From a checkpoint of a small mixture-of-experts model trained on Wikipedia: width 128, 128 experts in each of 11 layers.
Below are experts of layer 7 (counted from 0) of a mixture-of-experts language model. Rows are named router (the router's row for the expert), gate (a neuron's input weights, with its number), up (a neuron's input weights, with its number), down (a neuron's output weights, with its number) and show model dimensions 0-63. Each number is 200 + 20 x the weight over its row's rms, rounded and kept within 0 to 999.
After each expert's rows: a language model's description of what the expert responds to. This comes from a sample of Wikipedia text that the model never trained on.

# expert 53
router,193,198,200,232,172,205,230,160,221,181,186,198,242,205,192,173,226,218,216,191,192,182,213,202,204,178,185,185,242,168,182,173,218,202,229,176,203,206,222,191,197,215,204,197,233,177,218,189,223,207,215,174,236,213,200,196,184,216,188,207,204,189,170,168
gate0,171,206,220,223,208,212,191,191,208,198,184,211,197,154,201,184,213,218,215,179,173,201,218,164,219,203,230,182,196,203,210,213,189,204,193,205,192,183,203,206,230,181,232,224,213,223,194,229,199,193,212,177,202,179,203,205,182,217,209,212,212,175,189,207
up0,215,204,189,222,214,218,175,183,243,202,200,194,228,211,163,232,211,218,226,203,177,156,180,223,213,235,200,199,229,226,209,184,198,195,213,207,202,207,190,175,231,200,237,203,211,177,230,220,185,246,209,188,192,198,216,219,191,233,148,215,194,217,225,183
down0,221,178,225,225,209,202,235,188,178,196,164,192,209,155,201,239,204,215,202,197,193,204,197,216,215,209,222,161,185,193,212,225,161,156,221,180,216,206,219,197,192,208,202,214,226,220,194,232,237,227,176,185,220,195,204,186,193,210,205,191,167,201,222,197
What it handles: Release-info punctuation

# expert 51
router,184,196,217,243,188,224,222,235,231,164,187,201,180,213,184,224,211,197,199,223,189,235,201,195,230,193,216,210,226,207,222,194,224,218,220,199,229,236,159,177,199,212,234,209,196,191,168,201,192,177,205,230,188,198,207,177,203,194,193,196,188,177,231,210
gate0,240,236,162,246,199,230,184,220,232,186,190,178,223,195,178,210,239,209,203,214,177,218,255,175,214,216,210,210,197,195,206,214,186,190,197,182,204,209,189,210,210,191,202,183,197,221,207,202,204,192,212,196,213,195,210,176,199,203,191,158,224,197,229,209
up0,190,198,216,213,213,149,203,202,155,207,205,217,187,181,203,202,180,172,247,162,194,191,186,205,189,188,181,200,246,221,182,198,188,185,186,218,195,179,173,213,206,200,186,218,176,204,213,179,199,227,225,200,194,174,187,197,210,172,185,247,198,199,212,210
down0,167,182,206,205,172,183,232,176,218,189,212,249,209,158,212,197,185,171,162,195,201,211,217,191,207,192,180,226,224,197,162,174,181,218,195,148,191,196,212,200,193,195,197,189,175,211,150,195,196,183,179,216,196,215,234,175,178,195,191,187,196,232,230,182
What it handles: Place nouns and commas

# expert 28
router,194,180,215,203,195,229,201,186,204,171,204,181,164,169,165,189,221,192,198,207,183,192,223,221,219,169,173,190,207,216,199,168,207,228,181,203,174,222,195,196,214,175,203,228,213,187,186,241,228,225,201,214,215,164,233,164,185,235,179,190,196,181,200,231
gate0,204,212,198,229,217,202,195,184,215,198,223,199,227,218,213,201,180,206,199,168,220,171,247,206,207,222,198,191,183,200,178,216,212,186,244,208,224,186,179,202,202,198,178,201,190,195,208,185,202,237,185,185,178,194,219,206,197,215,192,208,178,171,190,227
up0,196,194,218,208,193,183,220,201,212,182,237,172,201,158,232,160,184,191,186,190,173,261,225,212,195,216,226,174,224,218,196,230,167,210,208,185,176,217,198,212,171,188,170,182,207,191,230,195,204,177,172,236,181,182,222,200,225,212,200,174,218,198,179,199
down0,196,202,214,199,220,249,200,181,199,208,195,271,218,202,190,200,185,207,209,190,223,211,235,183,177,207,201,197,233,186,192,209,203,209,203,235,159,222,250,215,183,189,211,202,233,205,196,179,251,189,190,225,174,217,195,202,189,175,228,238,196,195,210,204
What it handles: Abstract topic adjectives

# expert 6
router,192,180,211,193,201,206,175,183,212,214,228,183,219,221,227,155,174,194,183,229,202,177,192,219,212,221,180,193,227,200,197,177,207,174,193,206,159,229,154,196,198,206,207,198,196,191,191,205,223,223,176,222,195,162,223,191,211,199,202,189,148,229,210,199
gate0,177,202,221,187,208,185,203,211,197,225,223,220,203,198,205,177,228,205,204,233,175,197,170,206,190,234,206,197,178,207,211,217,186,183,210,200,163,171,183,195,168,196,173,193,197,181,198,203,196,217,205,188,222,178,185,224,191,167,200,182,137,205,195,187
up0,189,187,217,196,215,217,202,165,195,210,192,204,226,213,190,190,187,205,230,175,228,200,203,202,206,193,204,209,196,204,189,213,204,175,220,194,257,251,218,210,201,225,197,188,218,197,196,206,207,214,204,214,212,215,220,180,176,224,181,236,238,188,225,219
down0,190,220,173,197,186,209,196,188,156,211,188,186,193,212,179,192,204,186,222,172,200,230,201,168,218,216,208,223,176,203,215,237,191,192,201,193,180,137,234,219,240,183,202,163,186,176,182,200,168,181,195,203,206,210,175,196,180,197,213,201,186,204,210,194
What it handles: Place-name parts

# expert 32
router,201,186,193,208,167,196,209,192,202,191,237,205,193,222,176,223,181,208,225,190,181,233,232,198,211,162,202,205,231,238,170,177,192,208,214,204,206,237,195,204,177,203,240,190,220,203,168,199,219,203,242,211,221,197,211,205,192,223,197,227,233,179,200,223
gate1,207,184,210,205,191,189,229,213,218,213,188,166,189,195,204,212,189,248,180,194,234,237,178,209,207,182,214,211,239,169,174,178,202,223,179,202,183,192,199,185,229,166,150,175,202,202,203,173,231,183,196,187,246,200,183,238,245,204,181,213,207,168,200,241
up1,208,195,221,179,185,181,207,227,216,183,193,196,176,196,189,206,170,205,218,167,203,218,226,202,194,208,225,205,203,162,168,224,220,219,186,226,185,191,178,218,211,176,180,219,169,192,169,205,211,165,211,177,205,179,213,239,236,211,193,207,215,195,219,208
down1,173,189,224,235,157,199,233,179,205,193,195,206,231,209,213,223,242,218,205,211,192,206,272,197,212,201,206,206,173,223,196,197,195,178,209,208,189,179,218,186,173,223,218,183,213,176,221,172,218,210,197,228,191,201,216,190,177,209,203,169,214,192,169,196
What it handles: Commas

# expert 23
router,231,182,240,205,214,236,199,182,149,225,240,185,180,177,175,183,204,166,211,228,195,179,180,187,191,173,171,185,199,199,200,189,228,183,179,201,178,215,172,226,226,211,172,186,223,225,185,177,207,184,226,221,212,189,208,217,193,234,219,180,186,181,223,176
gate0,206,258,213,183,195,204,203,237,196,202,212,220,188,192,183,209,184,220,178,149,192,196,194,194,243,172,184,209,168,206,192,196,218,227,214,218,204,173,220,148,213,226,222,201,202,187,222,204,219,186,180,173,207,185,193,205,181,239,210,185,179,218,224,206
up0,204,135,180,192,196,219,188,182,216,203,153,192,194,200,194,197,212,188,185,192,203,213,202,209,173,190,221,187,235,190,208,209,211,205,173,208,196,180,154,228,213,219,196,169,217,206,206,180,205,211,170,205,204,214,215,188,205,164,202,217,215,179,181,186
down0,165,202,199,175,181,165,212,211,152,202,200,187,216,202,191,215,199,203,188,197,230,155,206,189,229,203,199,215,177,194,242,221,154,224,191,231,166,209,193,190,178,174,200,201,218,211,179,200,201,207,220,230,187,206,179,203,196,197,190,175,217,222,238,185
What it handles: Given names, name endings

# expert 2
router,226,209,218,177,205,159,178,227,207,173,202,194,198,190,171,227,216,199,186,147,197,210,185,194,225,219,207,246,208,189,205,243,178,207,208,172,236,192,176,195,196,218,211,175,229,191,186,182,220,215,216,148,185,228,222,207,215,170,205,176,210,170,167,168
gate0,201,206,190,164,172,186,187,186,210,202,223,218,188,210,204,187,197,203,169,206,216,201,233,201,189,168,157,231,193,169,225,184,194,198,243,221,192,176,202,208,192,190,205,192,249,224,177,181,225,179,192,189,219,194,207,219,184,209,171,188,216,204,210,167
up0,215,184,190,230,225,207,169,208,197,181,174,204,195,180,197,201,225,207,217,189,199,214,195,190,220,219,218,163,224,202,182,213,214,213,184,215,158,184,193,155,196,218,199,226,149,210,224,215,196,214,201,188,208,209,190,198,171,184,229,240,190,183,206,237
down0,191,186,232,212,207,224,167,198,211,205,196,214,191,230,223,227,166,226,199,226,246,228,195,238,220,190,197,203,213,192,191,153,200,206,224,184,226,172,184,236,179,214,223,174,168,204,186,181,179,188,196,206,193,237,179,154,208,232,192,196,223,235,177,184
What it handles: Wiki markup structure

# expert 29
router,204,180,218,205,215,219,216,181,200,204,239,225,209,228,180,206,219,210,216,213,207,225,217,221,221,189,179,181,230,204,212,180,231,190,242,209,222,238,183,169,186,218,196,211,229,213,206,194,212,187,239,210,239,216,182,235,207,197,187,160,208,178,219,204
gate0,214,240,197,187,206,232,207,224,166,205,228,203,194,216,200,254,178,223,166,201,215,233,182,192,178,176,175,163,195,222,172,204,191,214,188,191,192,199,199,214,180,251,166,189,166,208,220,209,191,203,182,184,225,209,209,219,189,174,209,190,218,195,215,207
up0,211,204,188,204,193,203,212,200,250,216,221,186,189,209,209,188,192,215,203,215,158,218,190,156,203,197,219,226,208,216,217,191,214,190,199,181,165,174,203,211,202,187,201,211,241,152,197,194,192,215,188,197,160,209,192,217,191,196,189,222,200,170,160,168
down0,208,203,202,207,201,200,168,191,188,193,216,221,199,232,199,213,190,239,199,218,214,210,208,189,197,216,205,196,189,202,245,185,183,204,199,222,185,205,231,212,231,206,166,162,183,199,195,202,204,210,214,241,210,242,199,211,211,159,219,182,212,241,207,199
What it handles: Commas after names

# expert 40
router,207,189,221,220,183,230,176,194,188,206,227,226,213,209,194,179,204,217,174,195,207,187,167,207,173,224,158,198,166,193,200,183,222,178,196,198,165,212,157,180,225,216,168,175,200,213,195,227,211,232,217,189,165,216,227,226,210,217,204,164,223,219,197,205
gate0,207,219,185,196,201,184,186,219,170,199,213,221,182,237,212,188,214,214,185,180,195,183,182,225,174,249,180,178,173,196,204,220,207,240,248,231,190,175,195,205,208,216,197,243,218,194,195,204,210,207,164,205,196,200,219,244,214,224,196,173,231,205,216,197
up0,186,215,227,217,204,189,185,212,177,204,176,203,170,237,173,185,197,228,214,219,190,198,178,212,196,210,205,204,223,245,241,231,206,212,219,213,176,220,189,181,188,215,187,217,238,193,197,182,184,202,167,209,214,210,235,202,209,229,180,179,165,184,200,224
down0,189,175,197,202,259,232,191,201,195,197,202,190,191,190,191,197,226,188,188,197,180,165,191,202,234,163,170,191,168,209,165,219,185,214,174,227,182,164,224,222,203,187,203,178,191,197,186,217,197,182,208,227,185,209,200,174,219,225,198,173,190,169,184,208
What it handles: Surname and place endings

# expert 36
router,197,226,213,211,173,170,199,170,203,166,202,224,180,177,208,241,197,210,199,182,200,152,175,178,223,179,183,185,220,193,195,223,173,216,220,206,185,211,200,200,182,254,198,210,224,184,191,225,175,201,164,170,209,219,180,160,173,194,164,174,203,193,173,209
gate0,235,219,190,177,198,183,183,168,221,197,196,209,153,219,186,187,217,211,212,202,182,208,188,188,185,196,186,204,229,217,201,183,218,179,210,191,228,186,200,191,197,195,216,168,191,179,227,219,238,198,215,192,196,210,186,190,183,197,191,229,178,173,201,210
up0,168,206,200,177,212,217,198,198,159,225,213,219,231,206,228,176,193,184,209,208,197,181,220,189,207,212,198,180,160,205,184,211,209,190,211,212,214,199,223,210,205,215,158,189,173,218,140,197,181,220,210,183,223,200,191,231,222,205,186,183,244,201,177,238
down0,188,205,171,165,221,176,196,180,222,185,194,157,204,206,189,182,196,181,194,198,144,193,200,209,174,201,188,197,216,218,174,191,227,184,196,211,200,196,207,179,192,167,198,172,188,215,201,198,221,206,202,202,209,180,164,225,188,169,186,232,199,203,184,171
What it handles: Line breaks in lists

# expert 27
router,206,179,182,194,194,231,175,211,198,205,190,168,190,192,189,213,220,253,184,225,196,181,212,207,215,214,183,181,196,199,197,184,235,194,184,226,231,191,238,189,199,185,208,183,172,171,193,212,222,199,194,223,220,227,202,178,184,224,170,214,184,170,210,214
gate0,229,186,187,186,194,178,197,180,186,160,223,224,219,188,197,212,198,242,209,226,177,198,207,219,201,199,204,189,188,186,206,200,194,210,220,221,211,171,196,225,214,231,236,221,194,173,201,185,206,168,228,204,178,212,157,179,231,217,210,190,185,192,189,208
up0,199,213,190,182,229,220,202,204,225,215,186,191,165,182,211,159,188,157,197,191,220,218,190,188,198,188,228,200,178,235,196,175,189,212,190,150,188,207,192,184,183,174,145,190,197,223,194,155,185,218,186,218,178,208,212,219,166,196,219,221,193,211,203,231
down0,181,230,203,203,201,163,194,183,223,221,186,198,193,168,213,199,201,188,197,177,195,240,175,166,191,192,183,202,178,214,167,202,195,204,186,179,182,198,212,180,177,194,198,155,187,187,194,188,164,185,248,187,204,170,188,195,198,191,213,211,215,227,209,208
What it handles: Mid-word academic stems

# expert 48
router,176,183,181,218,197,204,194,234,211,210,173,229,175,169,174,234,207,191,195,227,194,222,195,208,231,211,171,201,215,232,201,216,232,177,175,186,211,219,207,226,235,169,207,187,221,189,168,220,188,212,161,201,195,241,211,189,194,213,177,215,203,197,191,189
gate0,187,241,220,230,192,213,202,219,217,179,171,211,180,195,146,218,194,209,207,190,216,206,183,202,175,203,217,173,167,188,209,179,191,200,181,210,194,217,208,216,207,175,187,191,205,227,200,207,171,200,173,167,208,197,215,210,203,226,183,233,180,191,196,219
up0,207,191,208,189,219,199,233,164,164,238,189,191,223,197,232,187,196,203,187,246,197,185,220,224,196,181,179,204,210,227,204,229,193,201,218,170,185,214,207,185,206,223,176,212,219,221,210,166,184,219,167,199,223,215,185,196,169,195,189,177,217,238,211,189
down0,217,171,221,175,187,223,204,166,177,196,194,201,193,221,194,213,191,182,181,195,211,209,184,219,197,205,185,227,208,225,210,200,197,244,204,213,186,180,191,215,213,240,215,192,207,228,206,181,225,176,203,244,193,207,223,219,166,174,221,192,234,214,209,190
What it handles: Occupation and role words